config.yaml
n_layer: 12
d_model: 384
n_experts: 32
experts_per_token: 8
d_expert: 64
d_shared_expert: 0
activation: "swiglu"
moe_layers: [0, 1, 2, 3, 4, 5, 6, 7, 8, 9, 10, 11]
router_score: "softmax"
normalize_top_k: false
routed_scale: 2.0
balance_loss: 0.00822
balance_bias: false
router_z_loss: 0.001
router_noise: 0.1
init_std_router: 0.0306
lr_router: 0.00137
vocab_size: 16384
norm: "rmsnorm"
norm_eps: 1e-06
tie_embeddings: true
optimizer: "adam_variant"
lr: 0.00116
beta1: 0.9
beta2: 0.98
grad_clip: 1.0
batch_tokens: 65536
seq_len: 512
train_tokens: 375800000
steps: 5735
dataset: "wikipedia_en"
Below are experts of layer 6 (counted from 0) of a mixture-of-experts language model. Rows are named router (the router's row for the expert), gate (a neuron's input weights, with its number), up (a neuron's input weights, with its number), down (a neuron's output weights, with its number) and show model dimensions 192-287. Each number is 128 + 24 x the weight over its row's rms, rounded and kept within 0 to 255. Numbers have three digits each.
After each expert's rows: "comes before" lists some tokens at least twice as common just after its tokens as in all text. This comes from a sample of Wikipedia text that the model never trained on. Tokens count by the router's weight.

# expert 22
router:094095138106114089089114151147126135125106105127132143127144122111132150139136130155139135136139150094165118073105130150115134124066149133148121124123176110112122144097154129124152125126150152164110129106140115093129085107126128125163133120146139149120113143118136105102179134162082178107
gate0:130155172108142119175093142143105112144110093134144145140151128119120144163073099105118171150091152082143111163115111154151170110142097151078121169092101101131125133119131125116110130099122157141122105128129118091102132121119122121102108108110117148104101122141092115125145118143101143094
up0:147129111112154128126142129161162156136135108120175123171116120140121097121135124170147163126104062146123106115128092128099109124161116136136160144127102083112054185134120147164115155134134126155138139130165114141111108141123097109103138133127194134125108158131125169100133128132149139104
down0:111152038153152121147100150139158142062142134107148136107114126122116127104159136140142117139124130166159104100110107134135155103122129083143117130139095118116094143142138109149154102180123071127112131111134134135152177114093113157095109134151106155143132116122126136096140102137125104141
gate1:104146131131130154121167121108141075093119129145111146139132152085115149108139054143115102135132095121131168102121133100108119089139112159143140133122162104121114162123093135110098139141132096130136128117126135095114100066160181075132106160155140131152140077134125139101136128167132087137
up1:102119120134093111138131087143142176109130106120101122093136110098125112143143129137128153120098124084138153135089129105136114130150113108122111111155138125089131083132152152123156124182132153078202145125101120101141105092159206181086147112131122114121149165141144140165145103101125137119
down1:167097110137103139160142134139122120132101130082128109144132145174135108131084143112144124169117152184134109130171151130125100115178157087109141159112081121119143118114156132131137112123104133130153138120080139135101155136153125107158106125102097108143110133136135106110113114161147141144
gate2:157118177118130103136161145147103132114133149156140112097107119112113129112118132118144094091089137101128128101118127135138137117112122138148091103097105157134099134142120138142162107104115140157117146119150131150103154156107117110145143102140117135125162084106197159117143143109080123124
up2:123141138137144124133146101111111110092132128115125117094148133144088112126109152095116156114090076173110156154125115138097108105143107132115150150083112172094103129154098137154196132135110115116132163114144128149158133094109151124112147117153128167125137089127101145164124146132112093135
down2:166173120143091138110120131117122143101117112138110129129157158142108091132138098111138124147136108139139124129132148105139104144171158144121126185118120124148118110183170134098155089127100094091110158105124167121087141109165139149113110168111066158145143141130166140153127118150103135134
gate3:109162139167138114113117111118127157118107109156105131098163136112145122132166112117098121145130112101170144123184138125159137139131127102153130095136150125094140149177128107138169150148099137081125101124155135106161105149176093107112157170167162130108137162122126137086140149142147103101
up3:160136103163115140100148117115160139159115154114120174080093106139107113137108108153107123129144155116109100156065113147100080114099134122115123121143166118102115108098125157152130085101084124130123119127127157134081078132113123129117131094150089138141128122116103144092192109128120176102
down3:151127089147124140094127135130110117111122120134133141135091114115156143073148162162121144118168103061148113100147154168109098112129154122123150156118125129123136124121147125144135102082139116170133184138124097173104077126115136114190089118139138062125121131150108134139155122088090147139
gate4:138114140140117132127157175096136131088123122134146108131123128156101113111095137146076107149093131108167120140136143149147108144125136143169103109108111097153146127135101128177113162132127151105147110134154146134137108112098086152113092115135137148110175137092135098117140121158131122100
up4:107147140154172172126129146102122142146095116106144129144133120126121113129122148106116128100087113197156116095095150085100127125143144114105113156139139126099125127118152133129092149155111105108131134128146109123151142145149151100140102121131192159122123104153131102113065135091104130100
down4:113156167131115164119125112111097155130117124125157131127153127126143120117105149127131132145137084105190092128128162116089132148148101150153104106155110126149142126161174140151147143158138127111110127110100126131171143153082122124138139125131123140098166119111127164141094135120144122141
gate5:154115161132147137137112135167153127104134148145105132083126119114170168130137109087109129158092135141110131159121108113145104132179090141101149109129131121119155169121138108121112137100122118125145137123115150115083123153161131075166150124119111085144134104137137145111088145120135138104
up5:153191147118142118095119113127141143112173156142150139114110172116110128156144137164137140145132117096136097137139144113127156162118134157136152153137173138095055130212148101112114131108138166119113112111113141123088126130171107134108091170146160114110175128154147158144116141105151105114
down5:114155146113154148117102102151135146127078120134124107172103159159131131149117131129105130107129096115126155113113119113126078179135098138134150122174148101131121082119151116108137106112180172114125103146126103144111161096130099091093112112185096092170113098137141142131115175130103117133
gate6:108153140136135145125153138122120163138153138120144126132111100112143148150095146112127098143121113151168114096169108079088133119127160098123062098160086143167147150083105152142148108167064138136109121126124071098182140108113125121095095122145088125121131134139117159118103115139103154092
up6:112126111138146134113125142168125113112120141065147104105119118146123109133135136123157171145135136131143133104151158140143114136144163112139128149096126151107140124115141175140114110156152149145156111115176121121094142109142169118138144149143173143131150160124153134132098107091123145119
down6:107118112156152143142127158151121126064148145094078113177154097168121098116098116079174126113147116146117080119113124140177110123132119115144089112117158137134113127147131137140132139102183115122176109115098147101097085109097109169150116136127155126109085117129107139160072126089145126075
comes before: ", ", "of ", ". ", ".", "–", "-"

# expert 20
router:095164119075142130097116142134105119098123127096147128088115136120147156158150158153104118124127145130117104112133088152117107127039137138147101134108155100122114144088141114127136124150129118179146103091134102103134130096110088147163106109146131144149128116123143142111157155154091152092
gate1:109142114115084136149123130082125128140100095134148146113152135145105109089178146131144136128137110120106079109146147126105067147112135148125147110100130144100093125119129088107103134145124173116171160089113115115105131088145135094136152160120176132168112143083093109145122091159091140117
up1:105103160109111167132132138136093137141149129095109068158117160124147162109152163089184116097078127101133156149159133126112110143117115125114166132104109122153106105103121155142100123123133121162155142127125124102075110157109109130118140104149136167126093099153144138120170153123161149122
down1:122141119128099087142143125157123144151167130132125075119053134135148145135107127117134077159160152130124156135114121154133131109128111139142161151132096108126088127144089187131114102123153133072143139116132124148090116131152114146146135146140153153132122169159105156099128122104125173104
gate2:121155108132101158144112093144171083128107155157166127136108135120082110135130136103146140113110159116117141130121136114146159116124149138129149119128136123081077127122124135084105126152130135119156130144149118159108078107107118111113100138109103124098138166104116127111147135142154127142
up2:118108158107111153173154144169154124130133137151129137092125169118105146173168093104122150124077132110108134136132133125093176125107161115122153140109091106140119132139119142139103146157161150121120111111114123137107078144113145114123146106115151169094128147136132130107144120103154155117
down2:135156118100114093149149105120136153154127126128092132114132152084114123120114077120095118169095095149103147113134120098066082139156112162103147155141099132154148144126104102111134111120075159163132088114122120121135115157178122105105104113085140116114145133149154092118139119179162152149
gate3:111092148154117101171114153103114122147130132131118129100135116080132135127131083158126127138144138133130138153156104103102112183110121125130101165115134085135137134132108128101110111144118077127144108105145134143148103105125104095095167135135148134100102125131147138126142129130116088141
up3:107126122145122084140150138126066186178161130144186143093121117143132150199140174082138102163093126128138138101146092114098122123134123172118161122132121140094109130131118116096163104113167111123085131134126079137102137119146108167101133134134138113111170081112097112150148133133156141130
down3:158134104171136149128153095111092111130105123155119120151153103148141131142108162168142123053089127126172169195098134139088151086135129153115136126109135197120142095132156112120173143103086135091129145153101160080099102112155119083135176134064125152144093128121140129134180137150122136142
gate4:127118165095135143088147141157202130093126159127143143133107178141094172137138183165149138142126111147118122077136138157135098178147130099149119144135113143143177142137115081116101156126158195097170146129074110065152105134167113106059137151175108113172154126107122098096132103111142138198
up4:152141148113094141099115148130118131142132110109090123088101155026138171107143128107137137098120148133130105115116149135131091135113115103116145120140089098090135111171125108141095121126162088110154146101147158127155120139117146103116141128114117086138120088140107131136112142114150119132
down4:148129123170149127153115101117104182122148167129126094086156137119082117143107142158095128109116123157131144136113126086122121155131127136127128121128149099120134146112091104154091134160142068128154118194102151130179106147110169108117115134163097139093148105186150114100093113126189125117
gate5:139108119097152096153139122152067126168121133183109142137161134128141127077127156122139121137110162109074162142128142161127124163155126128135172126161138102124161131128136102146135132124119114091147109143113142089130109129126143124138126118112115155196152140160116147116103112148167125141
up5:119126126116117127137089131098118124099144123163138114121155148141080111126120154114145122094164157138137182108130112138160105158126131150132123175114182150127133065110083116098107114144123129166086124138095089149158142155102129121139126149137136131095129045135107163176117161140139121072
down5:159121140125121136148139131115099157149098143154152105114123111160111112137101108148107162137121153128095103132128101152087125112102150137111134100132108127118155139169121141135125112131117147065138150121191119127137147069160138138150114107129148106071084127154146148164156141105112155076
gate6:102056162105150158155145121131126137106139134155103123100152103167131161128137121185175166143114086149090161128135106165113126090128087124058116125125110132120102176140074100120125144095130109116191134121144122129119145138130133114150112133085114161077121109115149077111126135148126106113
up6:130146161175169098173131137069131131124112140123093124154130120132126088090096131132117138105133118149128137075140102118133132146152120147124135090111144154131126135102091118136101149143132114152156126117120122148129147139148168130115185150136112100132112128111149175104104143110113142173
down6:133097152131168151150131126126110116115122162121096138108194122180147178169121122154063098139097098132148121109122097142096122133124095103196118158145125123137119158113081148124126118093119136099142116136134115126135159144096099129151108141122148117057087101116129115154172108118163166127
gate7:121120110129137135136073140146134145087137107130150107145143098147082121098146135151132120130114147110132134175115144062161139100112105138164145133151135115117122117124155110142106110089092133107147143145102113119125122128138111112086123176113109160119107148084070090154099090177137135149
up7:138152125164157154092123146153154106141140111135125149146121106164108181109115119120089147138157155152082075123127171154177155157112125089119137091154130138136168125137132140102127096111135095126108127104112122160140127132114100121129116114144191094157136083129145128172114136160158123081
down7:094104131139191096112060136083105105120125115148154066128130145130137084138144120133095106080105162146165160132135112117125096142150107184122156080092132083134121119146099125120111126076132127128090144119127116162123115109093109116115139174147130097106170126117117109167137122142096092137
comes before: ") ", "\n", ")", "- ", "–", "), "

# expert 21
router:114117099129132129109149181142101146120141130088163130095113097135110134178146141128126147131153159103121123131139095161144130083129143126157095119103153126142130167097151123156169106140112122166097145081141129121105114114147122135149096102117118144140091139108151153118150181183115106145
gate1:119111101154163151111094138133151127162140150153150131138097148120132093145168100104132133133147155118109128129137075124134159075127137155105134115152138119133143121168099123105086161130134126127166093096095106082147153151131117142136147120146111124100141143143144167099110128086139112174
up1:165148141108139124120132110131160096150083091098112138084150084108139099150130122120140164104087168147144071075119196150135132093124129115105101105101154101152076124151103138058124134100136095124169131111098096158157093079135162134138115147143148118123158128131148132160096118127133124124
down1:107155107163095103100140154143084090138084097120159104092101107144120158149143121147117139181158168129139114115080169146095147119138111106103135081166128136079099109111138142154117108160132141145127135154134130129118124144084133133121100163170139140106122121163151142131149144089158128142
gate2:127151119139129115149134129133119107160123118119126116153113101142150158125125100117174140104050127128140117134117108145081106166132152122146149133120103123161142144121096081140115158125143162132155132124129139125138157139102137123132179151117194124162104154152132103106113166115164126133
up2:102153076132149101098141115139115100126148154128074151127142149094169120124149144142106076095104156100114162099151133086137127113133145167086126138169091095103130082162159118135096110142124134142126134139144125104144113116075147175158146138157163140134135119064108183122116142108158135113
down2:119120124146176130114142151167131111157139152147174120069130107135114117094108153145153160125148127139076109116101143142109139153126136116149120127113142105152131179144141125122124132111090124123149125109131124141123093098128117114188102106121098137167124171129115106143140142149155113101
gate3:131128133111131132116125120131103113149149141150119160120163130155149114098151118138127148078126117163132116133115107113120149135095150157128153090119135128103123122113123137126147138166121133128089138103127127085149100181149104164167139179148125138103108123193102165122121159093171132113
up3:176112144159153109172125145106130132107146181140127135104154152122138099134093149154118114110150149088114141127142155135139112137146160111135156099140116150138098185167170110125118156132065095104117101138149104090150124140119152116147125160093171110127157120117092145144101142172168062103
down3:129152116115171106167177140089106135129115117084142125119104180149122068146093115127087135125129150140110163178155116134129143177122150107148102084081089101129172126141156106136131161175138141109120130074081133145124141136141139100105098134104100127119109045106099082146141152179162094174
gate4:138158108135114108102105122091137157110125135182160117138149127166118153108128130164073111112157090138150152119111124110138188143111135173144131156156153168143127087131133084107149153144143089105126108150099151096134091147096161115106143125072116110129145160135134185122138117087133147136
up4:135112161134101122121101098100123127164115129135151073096131172138126116130158128140071160156104091154178150136128079145115138160111146161113131181118164091121180150159138145133147138108104098114160184110132135133119117153116120114171179114127140132149125144145138197174130142149119120141
down4:124163115119140154160144147089155109136111128111123162173118117126124094101120107171140135150111125092135107130169117113073156123149117133139130162145108115096129161124121143153139129094147124087131102130119101113114165146129128157134122107143103136123135123088088103133172141125160125118
gate5:128154093112128165115167107130091108140139108129126143079159132158096117130148155148111165135172115126119141166133154130179148165145080090168201155071127137145136144150204136114130168101121147136159121163133125102169108117129154185131122115134129097086142182114106148129124106144118139105
up5:150062100128129160135163151165110138127163170148132136131113135163133129158174106181107158124072094118149117112150154170152173135124080113151133142083149154159141144131204163100154134117102107155104134111073137101125123126128105149148123092119103144136153155133129108124189085122128135114
down5:125181108124148140132140134113133120171077117098146122139126127109142135125095129107116100168139152136114155114086159088144113095152091089124068088109097149122126114137136112171150134101089153121115062133099106156124137103113134135114140123107123090091140090158130117126158163123125108135
gate6:114119135119120084134128140146157136161108190107120126073183120113169100115149138119150110136155086123116137124158092124142098118136144129135173127161104112138159145071162132114153147092096108133115133153125101193121105120097103115151137108137135136126127109139183145157134105116145086102
up6:174108103152148076137124124093136145128115136142140129129159169141130147113139140142117059121104143095103145111171137117092146127127098167118139092089094130143144101099118134135112130132129090092162155167155123096105113081169127109146156139109138163118176128162148122149128105089087154185
down6:139116080114126148131124143087073139101091090136139113097129159151072140111130129150135133127117114082161123140135153117118144133178109147131147116145127142122135086126162136102085128105202152085128123184112117141088154144110142120109187187151119130073093146101157136146091114120138157089
gate7:158139127146100149150108175119140176119173113147119101169138096153067133170145141137140116140139166163146133154109116088127127146120119092147097118122157132103150155122143144112109122150136140113141157117143135144143094129135145125110117189143146083091096128146161175123117133127125137147
up7:121116104156146108092110158125134108133122156171161151126144135135134098129160152162157144143131170082097111149112125110140162132147144065169183111100123139131117121167095122126137150179115095148122131127125121144134105157148083102091142102151118143162086131135126126119161093161112111151
down7:119138151161167159191166097119125136109092148127148120148131110179100106150144144119078150116151134157146107125135144134109139143163125124091124081113106136127146130096096123081162138105089116125120111132108119152132112086162186108135125098137127098160135113133172136114120143133148076091
comes before: "the ", "a ", "to ", "in ", "be ", "been "

# expert 1
router:093141114100107104106158160145114151124105144104153156102112122135118152165151163143121132124137165111115107127140129165151121086124151122153078087148138113137129168084151099163158091147114159188109120079118140119112104109085123136141098087110153121142079122110167123099162170158114135108
gate1:114131139143106127154121124109140169161151147104141148174119164122107110145111115112120142157117181154117120093146118084119122158130105089148128099134079114103168152101122089128135123147139096115146146139127138120133147122082105141097139180131125107168117165124093109113131127156115122110
up1:129153102115162126126138089154155111179135111106112136113124137138129090092131114177121092138093116134141109167171129150113139111146111148078119135125141096106146129118114148127108163093143114159111105158147102131132125111090151141149156133108163120115132145078148139134128131131169138092
down1:145142130122071158108116151116115116104150185112128141108164124123112114153133119154149151135114106138143091130108127136137161164149110121082110135147118145137125142132112149113140130141207119145129119115097120108107164147155116119150094164117162102141149096102124121114086109115140107163
gate2:099111151114147109130096161141129134122148127123124106069106115133106131089154122154144119108142116123155122112136134107137130147120106163130138159155104111162140090140157110111141111117103111096117115155131125080140116163146092105129125197165102164115148092090129168119161139140105133116
up2:149115135149137104107100145174119116144150129113112126086104100110154145093149067155112142108121138115125128129124120139079133065128139134112088110097138095085093119114124078161160129121123132076133160148153156118130094110163117110123150139161122141130159120093096150112148129090117128098
down2:143167087203132122103077156118147136123118121126093101111122156152121110122113117157085193118086137132131108115147158120075084096163153107130101145092143121085122116112122140169149192102082140129127110130118131101118170107129144120164118109120146141150116070118102096095157116154165121152
gate3:114149112123144122121136148104098108093084096111085102077116132126160119131134038116104138183130145128122124147119113146137103161130153122121121171168097111114116143153117156126112078131143111149118120077132110174152152138124094094112100123108132157121112090107092141163170111108131127136
up3:083155108123126137140175111138121154152113101129074103137112155114140076114126137088097118113108156131141126138143153127121121155114091182103149113135144140124108095125118159100113113084144102112164122100108143142137132128120148172112162110131110123064076121116120120133130100095113113122
down3:158176127130084076114166110135127143109123089151127154161106118077137130116110151141136125112155104151180109092157138128131130169136113162131118113172129109132144089112184104117103123113114131106149134141108146110131117148132119098108168110105121091099122130136134125151155135130125134100
gate4:104160123099132169135135130113171115150131110158123114141136160150139128124135110145130127153132105117100081150122135105135128173113147126107157081142100127105104141180116116125160157187112146125137141145132102154161136127104138091140125093127108153117085167097119147170126072169153101121
up4:123136142146153129111135127160101118143128117150134173179079125140121129107115134119107115134123169119131112086173150149141142115105158113111127096075131126114119143144105115136111128155133129152165105131140142137139123153177162146106121135125083123140103134157126125122126150149141133131
down4:096155120110120102142118175124140145121165142141144121136090106093135122152114133138094104133117135098147122121121138133068140119093118133114117126160072067093157165135143136092078120109151134128095162157094135146179178127170141124118113124123135082148171136155154131121107148142081127162
gate5:137113144178161113119171110100151079119097122116103122102086136137120134091104130109198143122069126121106159149124138127129115129175148111109121144129156172114128165137141109143130160164124122132120141135152155134143110135128166114090113124184153125092128134078148137088143148118104113121
up5:087183114124119098143165143145179070127086149114125158134154128117158122088143116128135137104136117125124085168141093143160101079113084127152132120115080142115138113138176124123117126115092098163186146138141113097164147131099140112094135147106146089139138130097110111114129108135134157124
down5:113070131116160156107107080141132111121113189101151146115100101089143143094150143136128149083131137122120121131126102140150134145169137130109134160152162167075151113132124089137135118125134110115062127126096137134111159127096139146133104137094099120072130144124148128128084149125152115124
gate6:148164134152115145140165146076128132121120143143103096122119076165121132143181128154143128182115156128164128128118141122143150115109183127100113142110120187143153112133177123123139162136129119101157093131107154088129142134122108114097156163164094153129100121111116139158185153167152109132
up6:147136121164109138111122173141143145125157108163130137140138111100133138128130114112154122140111134150066138141085128141140143117138098151140130124093146111148108115190141177170130128123130134105084184086110113125123160117113137151117166155131129128107134180106133154122162137115120145131
down6:096099099056141154088136101162116142111132154115114136140172102139146096160134137169146143140118094116140133091095107119123126142132137100089145099107124151127108133090152165151151140109127180094058106097131103097117126110134120145129116126100166140109127116136154122126118134151099075104
gate7:108124080118134140104138157093105162156153145127127139160108097112094077114125111129171131128132148137144095134118105132106136141127117101090114098119111098102139117137167157130143135134113151113098124114126135121126093107167129123155120119122176151138103144082135103171146101146133093097
up7:134107131119117115114136095070132069135134103108158162092074127132136149143168104120128136144110105121113101091101152159149129160128140137128150167131181123092104087136103131158173137093124115159121126128179115128121148106144116144133139086151081109109117108122135159115091116155132129135
down7:114131130105117097107131099116089134151153108108179112134116101069121103121115166146118130170105115117123127124197141102131166101082159137186105129141121135144098136131141059123133117121188116133123102113137177136107109144060144058149146102147118108150142132196125103107147139152132127135
comes before: "the ", "a ", "his ", "to ", "in ", "by "

# expert 8
router:107098152102104130115124139136122157115110093101167127121112130130126157139141149145124119151160149102102131076123100166136101119088114136141117130121153111149126142112179114152163117126115117158128109088147116079137096113140104108175114128141134139180141152110169102091173110178077162091
gate0:150128158117104133153140129104152101135110121124160115124156138138120152096118150147139165141096118157159087132133123102122101112111081147141118104157148123110119158144109173149148146118143114083169138127037147142118108134120084143117120149137060127153142120120126124105147143092118146118
up0:144123097149101107107152176130117143076123124145138094142100125174120171151126122077104100137127124125125109168126109112143160110115098141131116162133115125109150147127122126111130141117132107087122197123113130119126103143117081178121164115115137117117084108081128180151112137158127114121
down0:121145120145114145137135184105157116135128157145137118120129124144120167125101121113138110126142108092158104157083153115172099120115149131113130160118138162106111109136086139144149126136142164148138133139100138149147118145106139156135151175125129120081132105138109178124144142135122123111
gate1:073121137161102126143152137179077124108167140145150137117119105143111159114128115089102147170115134090121107154164138117154144104120132117134123156099109166105124140131144150074131106157137117113159121085184143130085115142134146141134142110106116157121099111102127124110108127150153176101
up1:112163133078113133116112133123117123152091162077144114104115121143155138094143129162101140150133171155092115132087093163116106117108114072166140098139146141164147148114115111144148135177106116103107125128136100138096157132138087116122071080156162120145122163145116149116124123120130124137
down1:123123118121119145122146132165126112118130107192152143117088136087131150161151135142081126154133132132122159123103130147116126152107124113094145142142167133149112133179147109134094180138082099133094094109119099174120112134139110141106124161121127114122102141156143125083111123084128121098
gate2:103183118090114173117120161113123119152174123136134170129137100144116142160127081150164114088116100163098106098133099107121152128139122117120138112119180143160127180135149129122160161166141135137143083104103138130162160152073085118155133110127142163098136137103164135138159099114123122139
up2:086170153167125148176113110143107139105139123106110146151151109098172090133122145133136119115104113121147126113110121154087157095108139143089130146163094128105106101176107136140105146171116116170093151140110130143112161142083117125102145150126107184125114107102137117166105078143100114104
down2:143168112114120104095132120160125128109122145130139165130121099097116134156083141124153191094152166126143123108114186100096103165118128141100137147142080163139105129129108118125104152186125114151116151160073137100151125123134110174140084113109077168136146107161160088124090127116147113113
gate3:117131162108115139115137143127111176098163167108172107160124173125085118125157141098177137152132116083133143098146125121125145147114110102115111176139148176134102119179128150097144111109119184128134110125110169117140148092140159089134140146164148122117104152095106162130104088137095097117
up3:103140174136089097158127136105108110141099126148136136145104145136160140126087158090134126108132121113099091126117107094165142132146095101136179129158103138131147141120121053142132175135152122094117091126183142155103162123163098130106116135153178170117158134089105130188157156090153122116
down3:168125099155148151175132115123152129113129131127138109147153122113122144182112090145187152103154165112114161080124128109116087105128103118108116115177094115125136112099112188103110162141103137136148129094104142129135126124129147120145141139110090117169109117123145136133118115142091117125
gate4:157137111143131165139122137110132133116128152123151108111152165120132114155076145109096109136183126150100107151133128124152123156137118103162117143131087140128139132159127135148099077166126133134160127145101195091157158118083152142121136068121146130158110107139127132102134134115148109129
up4:112118136113119144157105141117140108126130098126104156152148091169124064102138138131104139113117107143082143103136076139132156096117104114120125121151099093111081119119101156162138153135146123109114142161134144100119152123123061118137103118126122121160155142102138149145092136120100120126
down4:140113156119133150109134117159131129130136134122142130111108084179140150093066132084139122153164140135152125129166106141140104093133178103142129124143142116145117176090136124145138138132155133139123135066157132077091147145113129134128161167152156113155124147126129144087125130093129134131
gate5:117139178094116140137105121126116093134139149165129151113100145116089133108112125124134137113102152134112130124134161146092108131137129125126084188128094127148151115123126143129105130155106179152131131136140118111126107089139116145113081164127153124138117113126152127147088144137120151078
up5:092123141151104096105126143128093143106130110128123125135129183085182123106150084099126116135124158104128140116084119142135137151113129108124158161163088139126109105103107118152147110144145169149124143114143164119107086141110159127162113121109129141101119115142086117104116157154128119158
down5:122128142151107135147102102146146071136149126133109128131101136142137124150139105134146132133101149109154129161081159127173139155081108164132107125094180093089113136100079137143125101151111132120144146126133133143096134122140094124118152124150126144131159129153100159127099087155139129108
gate6:128105097177111120198113134173121119127156116137100101118116070145107137120133102136146165146119167144119122133048149075122140160125133156154131116139108115128102130096099106116137121115118138134109162145121120147112126118138099138104127112116147132098159095133127144156112093104117123142
up6:114147132134138129120122165151114107133084136121142146150091143107126109133153128125116085150150139150132106138112090128139109119138121124125140083153162136103056118103129132119115182136094136162121130121132099120152155124149132131098125106163172091159174062157134117117122149120128090147
down6:121127136127160087132126139149126143119151105154143145092153116160119125161101104138119175131104159128125129139110127160132099102132122136092148147140152147136117102135129118154111154141119126110113156125110153108145127095122151100129094123087107108119128150114150125127148152114119094125
comes before: "and ", "of ", "(", "in ", "was ", "is "

# expert 13
router:101090134106108115115099129145120136100091140134140108087114111137157169175151144154126158142157184098101118125125120158103107122008145136164108147108133116114121131124157143152144082121142121137133091089145114080134111083139119111112144127133156126144098117107116117108152106113116130084
gate0:149136139144102140069121150108145133104155156144120098119127145119135113170138161140097147120138151136149131169159122109118163101102164108113096142129149125123114093101141069114107113124107142172123097117143104138112104127112149118176115119101157157124106120126100161135108154117087150111
up0:114156166142182173126126137161086110136107106169137132106149143146108103132133120105101124093088113126086127122136138106117129133122150141109112111142138150150137097141144152135137124168137121136109156098161142096152118104140088151081158151117138167076158111116102140084175115122062141138
down0:121136172105097112151092143108129096151103095152132148129144080149133170116156139144110148140108157142114104116120087113135109093110139140111125097132128138166176131107105174133151103115156050129112141127119147085134128127126094109084122134088184169154094100133120101102112132146111157091
gate1:120092127177121131140135155132153117101116135130092121132047088166097120162125128096091159077131129179114157124107158105149077118097149113076110166142106157129145154068099129114188125138100127104149124131139150153130130100121110108136093130092131134123138129150132103115113122117123160105
up1:126100172119087133148123160119137101095131123114152141123131136114135156149143114110134138100147150112144150111103105162130167149091150156136104129096106126148116140136095141150126141129158098096137125099151098168166153114116124085146182149106151137127148136144149136128140127135092133130
down1:131137145102146137093144099122117072160160125108131113128126148115138111082140134099132104139120154095139133169134137108158138119130145166120139124153152154114126108127067150144159098104168135128097115056132103114116089135103150113152143168118159144159144159117166145163124147137104141151
gate2:159128144158144115164142166151105121106097118142141108131130143161112097125096079125105148176100102103132070145123134126140137104114127130118107132129096142153115122108147109126139083090143130107129130112139126086137102144105106087107169127170108101134110121123122109142161112098115123129
up2:168125123159138134103082105088077123134125167122157185121127112147169117091148116151135137136154146113187125157093111118134124146103117126168124116101122131167178125140122145142149117138131115146116112164078128131125103143135152114134095130111138144108143153161159160158149106168125146126
down2:163114139102200118118208128147111146122122094137128138152122110131149087123162155131105138145143125101150138150161181135147127108099142095096100115144086126120121136148100118136127112119138098159135142105109107173107107132147134139105118130152130064145153100179141140153125119137150122127
gate3:125146096137116145153124141094110129117150117114112150169129080153123118105157118173147129150160093119122100145123144086086107136096111160116134130164099142101135139119143164096118128070091091131082101124143152126117142075105105113117126130091127141168111174106104104128161149130090111155
up3:132122065145113114098130133120154124149114103125109119071166085180095152141133162124087137085118140138145145104138128130118124122120091143138132137085124156113102147104144085110093127145143121111129135135121115126105114112110116080130155124109119101109153072142147103107116147140134126121
down3:135130123161135139167136149121180112132115152139152109113158105177169117110132145127111120147116119128141131105107111133136088181142143104095125112098168153097132068094117139134114115145130134110128139099119099114147141079174117138132142051124150110121124132108091082130117148169182133096
gate4:140111147104131176104169140136123081122090143165124146182114138158108113159117116172141114154151140081138157117143141092117103132117134126159127177146127128151138100174166126118128124150103112093152123135078131090111164162125118137152133157135138147153128128147115126131139135126148102125
up4:110142129142147108113111115150160172123137111105159142149119069141123122106149128113118123114115093175171115135108147104154109125154137147110130150173130113089128130141155128085132116161169126120085111124135126119127129141098131174163143102146086132128094132129138123140148118129135112160
down4:149106111145086163106136146100169123111157167066115145126107100132149153092102087127123134182124084139121142152137171171151138106141107121157131113101175117170118136106109150080177157115101173115128096131129125093123106093158145126156124134137120140091106140165142126162123147116108147157
gate5:142142158131120144148120110103111123147090146179160136098188142113143149154111163131130130114088100160100139133151106066114100113133117127166105142168167091104091141158154162141156101106054118128092109124133108110181177150130144145115133092120159149096123111102125101140129144153137120136
up5:114147161123137097099161151129151123157116119156150153147139113172170127129136131101116119126131148140113174142124121089125130125174115137113132130165119165092094134135177136102117081139129131152099133111124137118132115073120189204071155102162124122143115134122124134153126123121183116087
down5:143150161102118149138142166134122116103107089149103160188130131120100128090071142134095139138107086116154152122102152127086115071132105139162103143108151153108129142132171103111078146134180125072148088153147149124124161142143101151159126121123113160152150128131141110134131153097091152121
gate6:125121150132091128129113137107156148162100134110135120137080113142144123086150119109093095128125160113121105126173125120088161124125192117121103117113115121093211133132123157144119133135132107123114133117130152126172133141172154129095131101111153159135119137190098126168112105120154139140
up6:141099137118079152118174099115129155131110183152160146115129142153175108121124144145158182092101109132140151170149115116074153124095102114111127155111176099162088124083111159105111110128172103094136120078126160192116094123072143077150104112138118124130164129144120090128118125096131100173
down6:117115115178145102121127102139171155108139126152112117109146106117141128125172104129121172114102139161104147179179111137094121143106135123115124132112131127098137122098112149084101126148075142171156136091134136160117116096144171103117116169102128152165115120092145145149121127122117097150
comes before: "\n\n", "\n", ", ", "s ", ". ", "- "